{
  "n_layer": 8,
  "d_model": 128,
  "n_experts": 40,
  "experts_per_token": 2,
  "d_expert": 64,
  "d_shared_expert": 128,
  "activation": "geglu",
  "moe_layers": [0, 1, 2, 3, 4, 5, 6, 7],
  "router_score": "sigmoid",
  "normalize_top_k": false,
  "routed_scale": 1.0,
  "balance_loss": 0.00218,
  "balance_bias": true,
  "init_std_router": 0.00972,
  "lr_router": 0.00219,
  "n_head": 2,
  "n_kv_head": 2,
  "head_dim": 64,
  "vocab_size": 8192,
  "norm": "rmsnorm",
  "norm_place": "peri",
  "norm_eps": 1e-05,
  "positions": "learned",
  "qk_norm": false,
  "attn_scale": 0.125,
  "tie_embeddings": false,
  "parallel_block": false,
  "extras": ["capped logits"],
  "init": "normal",
  "init_std_qkv": 0.0479,
  "init_std_o": 0.0479,
  "init_std_up": 0.0479,
  "init_std_down": 0.0303,
  "optimizer": "adamw",
  "lr": 0.00326,
  "beta1": 0.95,
  "beta2": 0.95,
  "weight_decay": 0.0,
  "lr_head": 0.00732,
  "grad_clip": 0.5,
  "warmup_steps": 591,
  "schedule": "wsd",
  "decay_fraction": 0.788,
  "decay_shape": "sqrt",
  "final_lr_fraction": 0.0,
  "batch_tokens": [16384, 32768],
  "seq_len": 512,
  "doc_mask": false,
  "train_tokens": 236300000,
  "steps": 9678,
  "dataset": "wikipedia_en"
}
Below are experts of layer 2 (counted from 0) of a mixture-of-experts language model. Rows are named router (the router's row for the expert), down (a neuron's output weights, with its number) and show model dimensions 0-63. Each number is 128 + 32 x the weight over its row's rms, rounded and kept within 0 to 255. Numbers have three digits each.
After each expert's rows: "raises" lists some tokens whose logits its average output raises strongly, later layers aside. This comes from a sample of Wikipedia text that the model never trained on.

# expert 27
router:070106118070134159100106168168107105128134077099126159176192132096156191142130162144084159119175157169172132146089133082160128119138075091176205159117158111133136138132093133140140132139162119
down0:138127180238200107097157127141148085157122110114174090103138115121132101135162148046160137097124122176076181175108207095130146162104056145094098112153114080164126120169169112051155119115158138
down1:115100140120142107126088178110113087138171142140137130132130092122104131094192180125148177095137069115140118110145081097066138150095131201130081129101099125118171084097169137102132130141090169
down2:133028082145057094036158121133122163107109158135142144108097175158156143114127110160119079161098128158093166167127106103083200123115096182126140202153088164153119165100147133143127118118143151
down3:130107160124158131117173131167093149129100113155131133188132152135168138071126102119061113171155127102088190141135099142047139165119182126109190149146083124110166180174125155083174113174088090
down4:113163096160149041109141156138118156113148128165126199162085146111155144104074105109053131131136121151111143113146088114114116116099129118167099136109141140130130139125114145112176115142085115
down5:129079186158125105084118118143085133157181144159113115123098116184143134148148100124075099134118084158149168133117137062077114136134154135074215164156116126123139128131109076136119183076113123
down6:106125144096137143116172138109111137069094134133123136173157132143130093113210121130135132110059100105091140090174119139130197172137141098188093114111169080132110162104118161119105052089197124
down7:101166146210122137111099102094161158085161127138097082090146069091107158127165114138131129073150089150133109134145136089139130145123130182160101097115155072208156140121077085116095156057139106
down8:122142117144179174054170092141120154158068143179181117119151119186140094117125142108143118183173108176135144182158096161124105166142125118089105150150076131155178154118143089109156143132127133
down9:085084138120119167154087104097121116195113144103132158111146180177159171127159125059085111113125133142142124144158165205138124117159105100130171106176066173096107142125115138170108169108134097
down10:124121158103136205168115145141145082115119207170188139180164132115067160147096142162121160164136165171106154144118121161212172121114101098114110166132107118069166110145113135164154151084119136
down11:107115126059112142145078143117118063159132097165157116124184188127131147067103167079128122173098118159106120144187161192126122105080134159129118100144171168137115105153134122134134105122161090
down12:124170112140129117159113163184149169105168151124032107078147148115110133146150089106123094112112142082145100146106072088124143071122092133103162149155130143097131130157156090166119082130183193
down13:150058131140155111080149067171157102108128141138177132149096093168085099141071112043154106098171123123169142157105168100160135161153100123124100113145090119195112196178149139094162101123126130
down14:128160121115114159095125093134140120177117105201103062111182162118187116160068143125128208107120103096050145114172113141126088167087113131126145099169058058122114122121098114152109119122086110
down15:135091123124157104047187112155097146079106178123113104179140125179159143092156078134152099141037103112157087133154189095183182150127151136146071082156094129082127149089142126105114141109053077
down16:103120157146090163103092136154092108094140124117120142194125155106139193146157159173155087113056141131109187096125130199153117108109155141115089132173106144118142107108089166134116112169122101
down17:144111182099223116113119140137110127161114073191123137083137102161167131218151115157105061129136168174055183146142099146127158106100142125087143097174163129125140118135166139097160153129150076
down18:119136139137172115114105098128145138131080142090082075065195108125054145149148137121041130112102097179142115097104141163161099111110104129158160157086141087183189145131102151153140043092153122
down19:099096130137096141110139176100129117141076157113159141130110099156129105126111130084146087099100146151144135135127105131103117179206115129100145090194135124163013088098159128111140177127117068
down20:112117142101124107063129122114161130141129181094133117134137137114179127116142091145139154168160196116104160128070160149123098144122120149096118141110105137078130253146066146150140144097178140
down21:110094173088073089178175188107109114092186177116103176160108119160123123169109169176127109131121144086115125120106143121104119148170140100142114185095150166091076127100129137124123088107084168
down22:119182119104090135169105134110083162157117151224101071131129125176143099147138093099134198067138094110092103079130125127115102144148166160077088147118110108150119116091145174146144160152096108
raises: "s", "e", "s;", "ened", "ef", "sc"

# expert 4
router:067127137089116144111107185186072092149090074140146150124160145094174188083147127160104142097139117152151139144098147114122127091112088067152175145084139147149114133142081119115131101181150112
down0:145243167158083131128188131215174114085168151089091113171134069162058139128105098104120115090139105131150136121090212126131082118081128086137128154100144109111098159148117142102135088102172199
down1:114135129123144125080183182113146109144120127173135093112163135097143124153142154066143109162153112145098120108159148116152150199123094156179147112105068072130097116128145112140104167085164200
down2:109102121162143176129120072159081082188114098174165078100168058184075116147150167113095109120102165165150127118170127136155129071025138121127113099144164079150105094088076209105127169130131124
down3:116079178096153100170104109165110068177149145107158143144094167158134107107080158121170016131102179154133060113158184132135183137124145142105086112122108181102170200154150189124121176162173123
down4:159109183135127110144173154129126142149117145120150105136131030121128068052114092141130083128097162140166174202128138143115132115087181130069079087143159126124143121183145160087125108091099096
down5:158173164118177053112146174175128091116139165090099123174146098114179136151074151083103179173111122128158153167113112095087077146097117149110078157114146138159115169148139159115171088127097160
down6:111123136088062085172110107121156153134194056177107123102112181136125168137211108135095148143134157121147086144182135123082183128079084114179112131143200102139133119095112144136132172041124131
down7:125131201133152125163090099135096120137152106163133181112046136108145161137127170160108129133066141126046130107121119121109138159147081139107115140192131116082134121122159105139085140182155163
down8:123129093123152133099134139111169146136105087078167116122083118083074157163136148159125184114032156152168111132073150134087109059138107118145128115101128164137124116092118115160090176141076135
down9:136124124143122161207157142134104067109173127090066201151135167127094134116131131146173149176190099111176165113105139152097086102118135136146142118100127124141107154126127168078183083182163105
down10:091167095114144141124088146064156160106093084129085146146026105135151188141139154102109095136113134117166105094143125187133115086113118125124175131113167136163149128092097180126121166090109105
down11:148125168118125115141114150121120088099108173138117078176206135173088084099169204108067085139197145135080177137138158048131175157133126126120167175167139123094083146143135117115149105129128094
down12:122127158096079139182109058108115115206116132114118173119162088103171179123164106065114066109064131147178090111127068111127066077182119106089130095121140117151106106146072134128110128131116136
down13:137170142136117163184143134186084135124097135179122165149129165173097131095089048105114129144146108105116171147142130132113136096104121156096084166118157109119203183176110161107182097155108105
down14:138176176145093168120147089157147148134167114131142195093126161126141106073146100082161122166153072087107098122140162178101190060096095086093083134120160100155162133119101191141140149129160058
down15:099144107161179107122107109098052128154065107134119105168125093096129090202157139114131204093152132153081144133164174093128196134113135146128136125118088171178120109133178117145127147118112108
down16:117195076079113111158108130174183148136054146119131126113121151091127151175122130152124098148095119175111155143111119117123141103074159097086061178161068161152098111119137062133118155158095135
down17:154165153147095076128153135107141203143112141100122157129163106154094152133078154126142135125195169114085101126148097095118204109116116116079145147150100102138116156167157092130124133163106120
down18:108095195120125071182142124048151125177150130062108179143119153157142141199136149088163110069091160089151133132113140132120128153118191148148172101124104102102123159129080075139116142128108194
down19:154154098192165065114141185124146179163132181141162097139124199126180127132112158139098154113129070155137162131179136153123138138073148145093099131139072093104142153133198136124153109109102154
down20:108118066069098159102100070117126129127116139151133121150116071081144139132129179157151169069073173158177103086080109104069108165136109114100157117118114154128086070100078083188121160149092156
down21:133159057091108132179109175166171156134183124107113160092115148134140177120168117143104112144099105182110100103122110075120068144142115155149066149066088153144126139123117133145146124165153143
down22:134122052088105093143157154152169133153133145097140145180095137123172117114118081120185105190144166143102109138088120111124110149068086106094102120133138158150115087112141206113126127166082122
raises: "n,", "age.", "ings.", "age,", "ings,", "ing."

# expert 18
router:084123103066113144124105138176109098152119062115135125120171174099175173103122102150100161135142140144182137133108144127141113105148076094144208128084132137140142128107089115131119114136132128
down0:133089091138133173078096092117135092146149104149148085128147150186140133175095152078102108128113202138116160162166175147136096188072110170119206139135138183150130168139140153144147100119097145
down1:149080145116157108133170113135125102121115145184114188123087135144087083077163115132158119101095102163090138173112069129168155180168140149135154145187110127137124091179160075093149138166138077
down2:125128101108107113150199129118109156084102161107085119146089105116159092074110100103102119139103148223134120126137156093113173173124101100034086111184098136061122098116117141129146143108106155
down3:121087119114137135077146158178158140107122073106147067143155118198109144119108168116174180134156113148146165091168129045079160188103130101123131096126122139175123123096120091125159164154103137
down4:117101077131173132106160089100062114159093135136163127128092130124079068112103071115147122179175108144138136181167113062167139142120169120094129191100108105054151154147166090076174178135102092
down5:141127088155123151071142141131032130141084089186133164147143103149147104116086084143080135103114089132158110107107086093105186108161124085175136100139144074161103088144130109144130060144078133
down6:128094108098127118044151100147121108100184079161179175143118178018071169118162121100132156189088129055132149092110113097181082064132118097093171111125085142119114169121107113112170161105128114
down7:109129104138134157141142148176141076127107076162155132115138115145129138158185139144114145152137108084102135168141145092102174152039157072137071141115145122103145135150097132108132147139057090
down8:173135154086204138152134164126153104122187125111103203110115160114087114120113155125096050200166111181167106135103142103174143064083101129098060128116130144141144091148119117113145133106182113
down9:085122139211116161167146140083199086129190082145123104116130157169149114137045107143104149067101078099158080079109184117136110106082118136108144137159142120080091131110109101151125111141140114
down10:118116102160131157097120169076179174116171123183117088049080121101084081138121091151092084122126100176138117142116108162130163109160090171154157117153160068115153102156074129138123143134110124
down11:139106191167126086121166159082161145123133131064156121160132162107100131110134068164150124149143190135140149152150163195107156062130145149144116121118119175090111148187090130091165112076139151
down12:149103113145118135163109123145177114137086095144098091104139142106079151172233093122148137143080095138152125124143162108090167114116090160138102157192206075063175140135070156120121082148110095
down13:146101149132104078090163109174118127160121115104111175190142127114143133140149158103166197132139127073083150097163115137111079131081168079088098143095117200109099148160131133150189149077150149
down14:106131137106124090075106164131151194099161138120104122175110109126079135133135144102156131104127185180169112095170183120116141110125150141113106132103112150194113092109135090154120131085102091
down15:138147117141116155147132092129091089149171057057097157113137142142176137146146147115167161129117133098128118137143164130073109109121116054100064114115124166053111189079178216093144157124114195
down16:124152141153118124143127136129171134163187102107045159176118136121054131088132126144089104071159145172125084146114120158107098148172116093119179113123092225131165175093154103150108123130149132
down17:109082093131099144090123140131097149156112207107155133132089150146117129121143157117118137128110091176105145164090090086087153155122124102150083180088077161172124097114151167105119164162065129
down18:129064045163147187148128177108088105118138112202058172135127107134121099099104106132102166124110088134140115121100074133142164146117120102148153183172155094119122060133077161143149145149133148
down19:129135086158094148133177103094136109121135093185091104125102103161166124140165144168083062115134102104081156170171156158132138179139172107135129104132120169081125097131158109134143102083112089
down20:143145171117057067099127127205123132122189109059136135163161128132189142127182081116138115138116100127125124074141166117053120098109153116187128177136134137101145123134131177133149109111112170
down21:122116149162143090102150089125161150165116140120126158170165060124171126135152138154190157126133145135091075118169154163170152144057109166169129122158206158043086100123168209140144113078181160
down22:175155155131172111132149110169122145059140097172079075173168106155045113117116130101143141118189137137116170131176174126129131158091143093133129099100125154130149104159093152120135090066161187
raises: "ation:", "ition", "ts", "ations:", "ates:", "ridge"

# expert 12
router:065169099105157128131126156103113149135142055154152125108150124090157175151134116135105122104147122158162156068103160097121145077117044122129167144074113114111132108086093111104147101164121119
down1:125146181124117092167110111090138130100088095114140183103079149129208132127162101109147131139085116119086095107157148139102105095134084186078109054083173125082062136088052139146099135141144142
down2:108138140114197143170121051151157098128123130099115056154119116147082128076095158118109099131094175192186094113139091184139141181118100157181126132095151060125091147146095141139127157166070157
down3:163124176121106100103147118139133073065094150162124151110115155188111123174101194146202115139162105113144106126170187155112139114159166113095133155123143159137145160087145173118126130106134159
down4:138156092105138183154099140127146097072145113127124109168118148128093149060131112140105142142147177142142139175131127085152118159165116116120115148123175161153156138138169220076167169148109100
down5:125114153166169137152070167103105108131145145161128102096154122131105154045193144153145116145104124132105088098130142182113180131179130203087154073141096112140138089092096095094113109079166067
down6:114113166139088131055132100109098169136094154144136165077125129148120114157141101101104122108087146146132123101195087195100116171114132147148095095101128142107080084136114155180107188099133146
down7:090131079167160177053094123082115122162097098113098118145120074104138152168136131102064140108129163082090102134129072108121110127115090145101165082119128134077149057097093122157126173118078152
down8:117140077089098141095131102112133171047106129097152117113097106107160147129118150138136147122090151162157121083101141154014109144191106141105128114120072132114118125105126163164105122098129155
down9:135128067137109073145152135109158136110090114129107118068084110183105096099111090140155141135129085170098131150172128124132100141110068146115076076167150138192093118133083066136141125107141161
down10:148122093129127134112101097133167186183157181140166082087121086171164158067114102121131108119119136157118071071162108154160115122207099163098151126104120144113170115106103159133163178142114132
down11:155130130107077102166116054105148175148131139201157151149111185170137113141148104099129125156180127127104151142090080119187147080112128129167161098111149084079135090138107174141179140107140152
down12:116170074127107048111127141124149170143121183177091096156160093087174127102104102112059143119118146082174174119108150128117116196115230134175120139158087164071120136123086129134133121178149088
down13:141100075069114189148165104206111099103125156183189086144182145091065169179153121119136125151133121137179097110103091119114120117168079118152128108090177068166149122108099130102131082134110144
down14:098098107153059208125103106133088092121151153112096089125145163152138151137163107165103159094156185140085110113151107166129126135113114102165150142107135080151073177089159123183101080083109117
down15:117173087171103113095132126153149143059163154092098038136081137162163130157130133123206137093085185153206101119047128111109075133146130102160097108117125137154098158097161110169097137150122104
down16:083117220134133097065116150109103125107151144129093132124149113144151131180140143165131137156103146130135117105080143122117158153183086132153106140117168144161129139153156148157103085133163163
down17:176121098101149114123144136137120154118142184128157114162168167097074095130158137108120172120127118201122175163130163048132120123068111137147162177157132135109154151145161150130151105149145140
down18:146119138082126163187147170112160082123151156089055085123045129123148125050254104186191117177131078112153127155129078177131080127170155126152083086170113103129142130152132160088151115136170126
down19:122097145193134083167108136100164139101049129128136202178094084083143120150096132132129144143104101104110111120115127145130143096123141161109121122133171139205098133167091137142121162138159088
down20:129155099144103186168169127113109139107139147122154199190140163116152163203128175151110109138161076060123106123097113074113097128090131089171196164137139122140177148122123071136132085187141126
down21:086116093115141170167127106150156120109146142126135143100134151041117162118077163164107137149152114125129096091168081068134128150138074102154135111145144170050162135110097158165119130220125182
down22:129154113111128147129149147070093162117153144122147146138136054121094157197087100134180129127167121179133141099088068198088161072139105151147140163168078119138159136116138137130142123125108099
down23:175179083126159115135159184189138080127105156108077172151107127111096109135159154143131144150183124170173175148170227106117097112120166147103121190144133163145143167146153137076165129139132136
raises: " (DST):", ");", ").", ".)", "dom", "C."

# expert 6
router:090161070122117140115100155139122136143104087144116172133125146120167212129089160132091192096173117173130125104077148066087129047118058106136136131116065103106146124096123120140151139165119074
down0:134145158124171109107146130115107114223183072097196205098122125103151143188150156130172156147135117091167140117169095096190151143117165124160119172138139099117110131113182150132131136133121129
down1:120126144159126117111159123124186154164154105129161189074121110228079142128164078146170151136115098185125117083174152185112167115140128137169127130108165171160171080099107119204117191122122154
down2:150101155104134121131119161079136187136057143110208105098096138054121153072134116171164090118123079122175147131107098091150152099140110069082075122144194126187139135162145134082119112135122059
down3:113112105153133120125126112174135198200134101093194170085151146140181109143172108080134104165121154118121126137183100149133160043118145089128056078157159123134112119117077049146156111119146164
down4:116103141132130173112099082085106095127108126114157112120075185120172135108204152187110142150037111136169136121135176146159092128143130094176133130111168163120146171154110110151159068102096120
down5:165151097153136109118183139167146192165107132097109102117065136172134150093072119103161116149147099162175158144112131116150195068169136143096093152111065106170103072127164166140153141146117145
down6:134136117099151172136149136094156142105135123129142130044079133127085145076148099096084175104088137106141137133153147167105139089140123158121095181134165101099116188114174203099130110172108125
down7:108143125154144189097127106101138158071089144107169123093105149162042102173172167174085125138080157152079127162155109159126177150078087184135092189134151147137154160128116170146100122098076142
down8:134133082160120125213131143118133166138118100095138094132129138145177089087072100138167180129101112153117126175125146091138140140099153209122115118175171100167101184123171152156135175157187159
down9:138134098149137121131084148157115057122132131161072017139160146063126148098118136124118098118172175095137169196089143122210087159146115123135115134162114110162107190166131134072163099126132093
down10:149152098060094147149104112074098107070182114143098097179139141162127161156118127071125112160147210130151118101122188131096144148121113136122137091111164151113150141148119116146114156180147133
down11:117126120116111121137140085078136172154147082138096165025138109129126143128119146096100096119096107132112120134170136147140219092165096126126160119095134189131131118123145063143110126117046065
down12:122072091076094132097131147145105150118125115060125116172122177069157142067137076134119084151135178184158109146133136134139121092148116156112170118112098191131130112150102102131102150090166131
down13:149105134151091119150148090098104184112177076128109148182161176171108166140143069134149072146103142135163150134137125140144116096129146168085095109124164129158109147120087150116115188130137142
down14:164115177087185163143159119058104090173088071129112207093072106135112096152167146161112077142125153158098146120151159139169187138112171163094117088136154185182139087123149131105141142062130150
down15:163128079120125140125143070178131182127077150132128143125147119095071120117123141140151153123123146107096116098079118129137158132128097146161123150114219072205102165164171143142110115140141101
down16:118156149209099148132122097167117186090118144174163190143175119163113115190155156162080149131141067100127117152081117127188097135133120134171132202097092096118160145145132158142138094128117084
down17:093064178181108109122138121102101135086128221174118118175139062116091110186116134149078181094170095112202115138129111134132124162137142171129101092135099099111140136118076107121117216134195140
down18:149133117147151103160173142143146175070164164168123165102103136209088076113095115165198184130134079153036159154146124130123138082157119144122108195145107101155147193149141113122121149137167127
down19:115168105127097183154145152137169097145108140136115125099014148109150134085086117092092194120143130108130102130118145140087149081080154113163073135118117109151122153119150181097134149177166073
down20:131115143071121127163111148140106085110094184099122077159149109067054146125158101106133121098147190136181134166185170093135097110054121129098154173124119062198115118156060144117148120088123167
down21:153070159060050126114182087146097143166105152156191109150173081122127068114138084078095106122067128141147104124096087128147142153152143082170152095152163136103160086178143128152143154107146114
down22:121073151153113131114119144085094083142122097118186080143129153069200155162137097117123132163094171131114114126136109079190144118150195147143086130196140153094103079137096120078129063132111119
raises: " |", "ent", "a,", "en,"

# expert 38
router:087146094075165164129136152151106120154141073137202150105155170075158174125131144137104159147199142155180208148161198116169122101146082094174164162098081145154127132090075117115122115133144123
down1:166068143107142158164151121099070171115172139094156138139133113125147084165067135059096113152146153117097112119173131089115115120137146125161160171112159095122123135148136148113135091113123134
down2:136132095102160115131113037102147087149101082081130141159153068117037131115132080129146193117121147142184091120073122106102137123104129141110143173079129122162099135120077150155130123140140129
down3:108081153170142095122113144137127085117133136081063115144122134159148119172162090153136136066122179075087132076085112074161142178164118136158107126113154136142133120119110084144112128104107128
down4:096155112155119110187112095159116078157147091233078182159162106102158164105138139146089142136139117160045143096136067118075141130087143150094164136109161123158141135132147108123115107166103098
down5:128125126135150119152149111111156111097158121139140206146170190175057142111137180034116102092169086133140131152166134137113131081156163132115198221092094128108127135144159128163130154125205193
down6:135099107070086065145092127110073199098201141123123095071090140129108102142116159103126082144102166165072123165106172155100118093043162055101166097143140151150111187089121121119129115101045130
down7:154107085194094159097089127164113129140146088172201167139078085111137087166134146080100111121087123173200139158124066194144142199105149052126090154155219127159143110145101093148164119103107129
down8:112099165150097114137098143158123147128099149075101057143185060117085147073178093100105139132138153095147111116066167096106143151162108137176110035089116203170146066133180123147101140171097154
down9:112191124111170107120130188108120140097067091157137094110145137052103168105114116167158101117113103179127180126162142125086129161169150071052145135121126097125138155119117073112143140133104134
down10:108110091101114127098143125077157126134174090127121101191185118168101101093175100109098089096160150135100113149122083102136081186123130149147127016104146133198105091089145173126109109101061121
down11:158063153097088148142110113123100121093149158083186130092138124161051147152112096119181103114124131114115142163125155143187124112180124185110112110117060118133166154117140172105090129137157160
down12:124120138155129146144095132090138157135169123151177135174106092105064127147107104154160095095106116192088122146084085092128060099137128127155124170138141103109093090094096150152174140055124165
down13:123117125206156063120100144173134118147156159106134162208134093125101144138124185109125175070117154174171121124110142138119143129123132099130170117100098117084093089151131160152134155148117077
down14:119131177148189117129132144112170082148183158140139125120125098137174128111117105114149113120136095183207116165169145137094081144106138121119136154143132104127158164130132070121165158125137145
down15:150133174145149103111148094178058129102110103188132148165073087164148106142112182096160153088101083178066090174108109048134128142129087110114101056154133123144109123117142161116137123181114133
down16:126105153122145134039128108161150149180130148140102078106095145109208115129094142140129181143112137120144086153180144091164120146149119086134164140136157156172146152120168163125149147167133203
down17:112103182156108123151120117115096154067126124123153109149172101093092115133184131108181139111074137149154121170048123216154164105122119132107110077174080113051108103096110124138101077137160106
down18:108165071146090172162075097150119083090153187135192076094094126106101156065119135124112129185150136176160130133140100141142126095170150135111166164144165125157041179118085083126134111135097093
down19:144142169125142109148105048058128177086154120172172140170153097122057106140095138108178107081151106073117134110159121133176175153141171115112158253128178121133102140124130138128110151088137121
down20:096109099137129111178125153109111116158056095065093108154203147151088142153124143162169145111094178146139088144109111125146074203106182123160125153176134145137152164145145075145140151151118150
down21:141117070093110141158147132175022117150119182133139084092080127076164140082116127146134103098149120163167109193051106139129110096125101143159119141170083113107075145110096130120154063166075136
down22:158120181142158117114150150135170152097063140159074113131097123237162107142129164110173131182125095178044145112126160160135144128100157068091066131088126103138104166121152131086118113112142099
down23:148166118088121049114144095123127190103126110149152154093157161098127118088186162107095096059098075125085138147153115141071094133109137092131151117128214092127079136123202175140167086091135165
raises: " chronology", "ople", "ation:", "odes", " status:", "us:"

# expert 19
router:074122081070135145098135159138092105132103084144150167103106159072182172105135126134110142136154149161180150120106180116124129102089081111113159153111062115150118178099087134120103111149103127
down1:181143128091176174097109129147163126107104080128143088140192138150121082157132093137110101139189119175127146096138163114122207139103124124097138127106083116131153152146112147124131136098141095
down2:092196147096088155141086130127151111112141119111151190108108167119059178138095091097120195128119158156098107112133108088157108081149072139172178098140191170188145132100126111144114058140131165
down3:086105147126124066134148157126102181104154134166151106128100159109098162108111107095121139116137205133145098109109168125111093097089152111158104109092149102119136159103182182105163156096155111
down4:133105144098167102175113184076139164135142086097149110090097094071127131126055121160053188108124123115127147103144147113115127167146085120148206092148160109151132139135180172146137128164129096
down5:120093124132134078115144137148081129103207102093090132162088117119106153142149106200127140075152156135125097145069117082059135163107142169163168130108156087099112122158116088131129101095121121
down6:096100115112113137163129123102148139099143146152103113137134091125067140133166110174102118132152183139139117126205174160111110062159143093160193173122161128108135119105126178108107161094153084
down7:159228137136127130082162097153108144131102155156177120065155081136132096140122168108188109135191131118078110128162166159180132147159144132081163098177141168114187127149110178108137183115154086
down8:159196142095199092132133154163142123088092155174143095190114052135213138170140140124161109144131102166147155154145125151149152129102132168154139128137097154036095145138101129119131094110101145
down9:105098094118145055190107148110137092140156129127136142168122126089146139131103165088108197081111139041182129108109146109177123171129117214156194141078189164180099113116145101153111127140119188
down10:133106165119160061186138173126133037118144137127091159152142177119128143128082116133149169078144128115098112132077157083152125122126123126139159117128129100123111108139116169115166145224125164
down11:123149052132139125071166096168182118112157165188142121143090091094127100085074132128080136105134180140140101152073089114135078178116165079135178107139170108092093124150112153140128100098088127
down12:130091171162068049114119119080074148168131150140138111083132094118077140111161145148133110122125100088120132107179163095143101056170119121110082102159160131110152109095147090131142095083056206
down13:084131117167086125104108151114129104194178132114108150084065137085138147090137099125124149103112087108180120144110157120149153200147116109126139141104123130103154087094166142123159105121113165
down14:134100158151199131111133090145149108082165122075112148113124121105169134215138127132152120132176130139127083128094192047129166139170156047154087144166139168131172106120176090136099134128117117
down15:101146098112109109104151102124150085102141090158156157152092093150123157078141119166111164119058191106104109125135133080113218171127132126154115130089153168124135144138100130173098202156084111
down16:112142139123116092119098157099120100141092064119130125120072216079058161105058138117122185143102119126097131124118129088101173099071117125138166100153106152170116158127094099095119196110088078
down17:132151153076096101152157130111124123113092168127134194168099114192198075117122049091144151157126138133137198142116102124119125118162152174128138128113115110114073102118127178110155106084161182
down18:115122105091142114129138101156107177113087137146123125144114076132076126171121089125156183126094133200149112148098146107021105109110121122124087115165185141084079176088158100117107111135124111
down19:171126057094169179146138158120126050129124157128107140085137155177139146101096198163084103135101127110137155198118080121095107116136166147117135098137078130099128146162083136100130126147100166
down20:152111106103166140102139160143120152148113143096138147144082137126144144135154080085182184122129110186139141143120112149163143141133117131146102188076107120164112127140129107117161165158149164
down21:119089142179153160137021103106149110176143159166135074060156074148146134147137114106153154115128110081106129102091134135108125129181043134093131132093094190092165166125104125154108144145110100
down22:154145096156181137132140103101132110142138156160134080108151120117118124205151177129154131165150123139101094126151157189215123052163142124130140199128103111179093120122125071127131106097140190
down23:106138090104139117142084146168125161146117060095108111113084182141107152126106130164139161142110140126131113078178151108106083101169073155095159159084153145151124131090065188151138145115081110
raises: " |", " ===", " ==", " and"

# expert 34
router:100102132111149116095112178201089049164096135115103124183145111109156153106145204137158141102168118138181174151136169053066128140138133152104163126130143134120150053132124117125120140166129154
down1:132109094085102107162141134066128146175108114145125171197144196120128148148123185080128079181138193155129146133173153186116113151118087085165147163090145151150106169120115122120112094073121151
down2:174147124148102151109148145077147145146137108131141095118180120146098081111177130091110118164130113185128131153190167081134114119089122093093091134075084094118100091123157139120098114113180121
down3:167169133083188096118109111134081125132124155103114123096096105109116134103136094167069069106120077123167129116154126107113130181152164078095173143143061130113090157097145173120101140156158227
down4:133072088127115145177118107120124097175107123137041181116138123117164122053159104115154142081139133185198104110171132167168117130149159077150133148152146158171110138143135170122122078122078144
down5:117180067212203118131120110152168053115129070109098156106107119142163150137053178126079141064092099104128161107157138096149139139104129135065120166147138135158162131151102096126133158152133159
down6:129179158095107154085159103097158184171117108093145202135158139124101138186073123148153136151144134157081134134094106172141095071164102078143112123137193176104142112146115170117104112165173069
down7:160097192145186162111162142136072129129133153118106167177152153203119095087062100117101141088124105111124153128105126105173135087138128144150137236148109100104188128152142082091152083107095145
down8:141106100207171076158162131135135150116112116111084102136103098144122117068116153101132107124146071126154119119160140077098153138093123161053141077167097168144095136144155077143127120129085167
down9:141164063199167101160149125099114069119108118100139160132088104129188114089092198135132142107144084122119118103171165095120171157077152153075089143146092137135157131110156114148104143131108140
down10:116208166110109119088156162027185059181161119137178098096166166095107125133124091099114155105177112111087104190139143187121137160117116085141099137113120097112153119116172120161139121073094160
down11:147111133110083145100188095113101096134190090143151113147123156126099155142174095123181135084080111127127131145109120116170059118194113083198182136133097157097061121128090168133148133102161141
down12:159137166170156109113121090135180179098135158144145168118153181123099116169127119188136116061186080139105114156148147160096071188156113120160101076096121109130076130136140120143146137161107134
down13:126105160132138091141087102117104107137136146139177143167145176113128134075126152141122170126164132078163132104164124167116125107125144122086171074159088153165126089106132064115132126149111238
down14:124089163145085082134162105177153131138096154113159108164152123126124114099108180078126117106132192213170113136156136087137105165142200146063162115117117160137132084115175178106151123104138156
down15:124122100152124094159115126100154071075103170111134147111134122160139146120121180169128135117137136092102136086143172163105117151140179163145072197127103147135156124095112109129067172083088137
down16:129191124134113133154154131143147195087136139128155119096121187156156119124105190072121095153169115076132134115100111156130104095097139136139123145176136107129146114162112124115161121156078113
down17:128169100111124101126137134111117111136157128156196121129184191116152119138191165136154130135163096058130119141178147142119187142076156136081122150141098089105177098121142117125084123122124133
down18:126114050205182110113122152116133071086100045102124117152078156109140119132070140159103137138092118144132163154159160072161150123065078170119128156102085144095127116155096091152185141133154128
down19:129138057137065179126127179112118149126184068112168116045125098096142119134122150098063128160143121152142144099121131118131115096144096146117077118134121128062122184114095091126158176152109087
down20:116142112146141126184147190197125108186088145159113170135126158167147118117127161132153137169166084139139122132163197070127140109124141197042127110101095187122133140136161097114138144165126192
down21:131103189174119094127125131096075107115104130087144104100183140128085088163088134109122130137105153104065120143106150165113161106100152136154138142157152065088145116179153078111143195049121070
down22:119046062116116128165131145099131136172142088178064147150082114095180131088137103103144149093178154218140102118130170150125116089121117164119146124135110180135100143145147174139131088162156151
down23:131090105128085148174160155153132104078157167126086097133130128124124139031107151166059109108163121167183147131102143102110134189094141128073153159148150072150160124134131119120159134125105165
raises: " Format", "ction.", "|", "ction,", " |", "\"."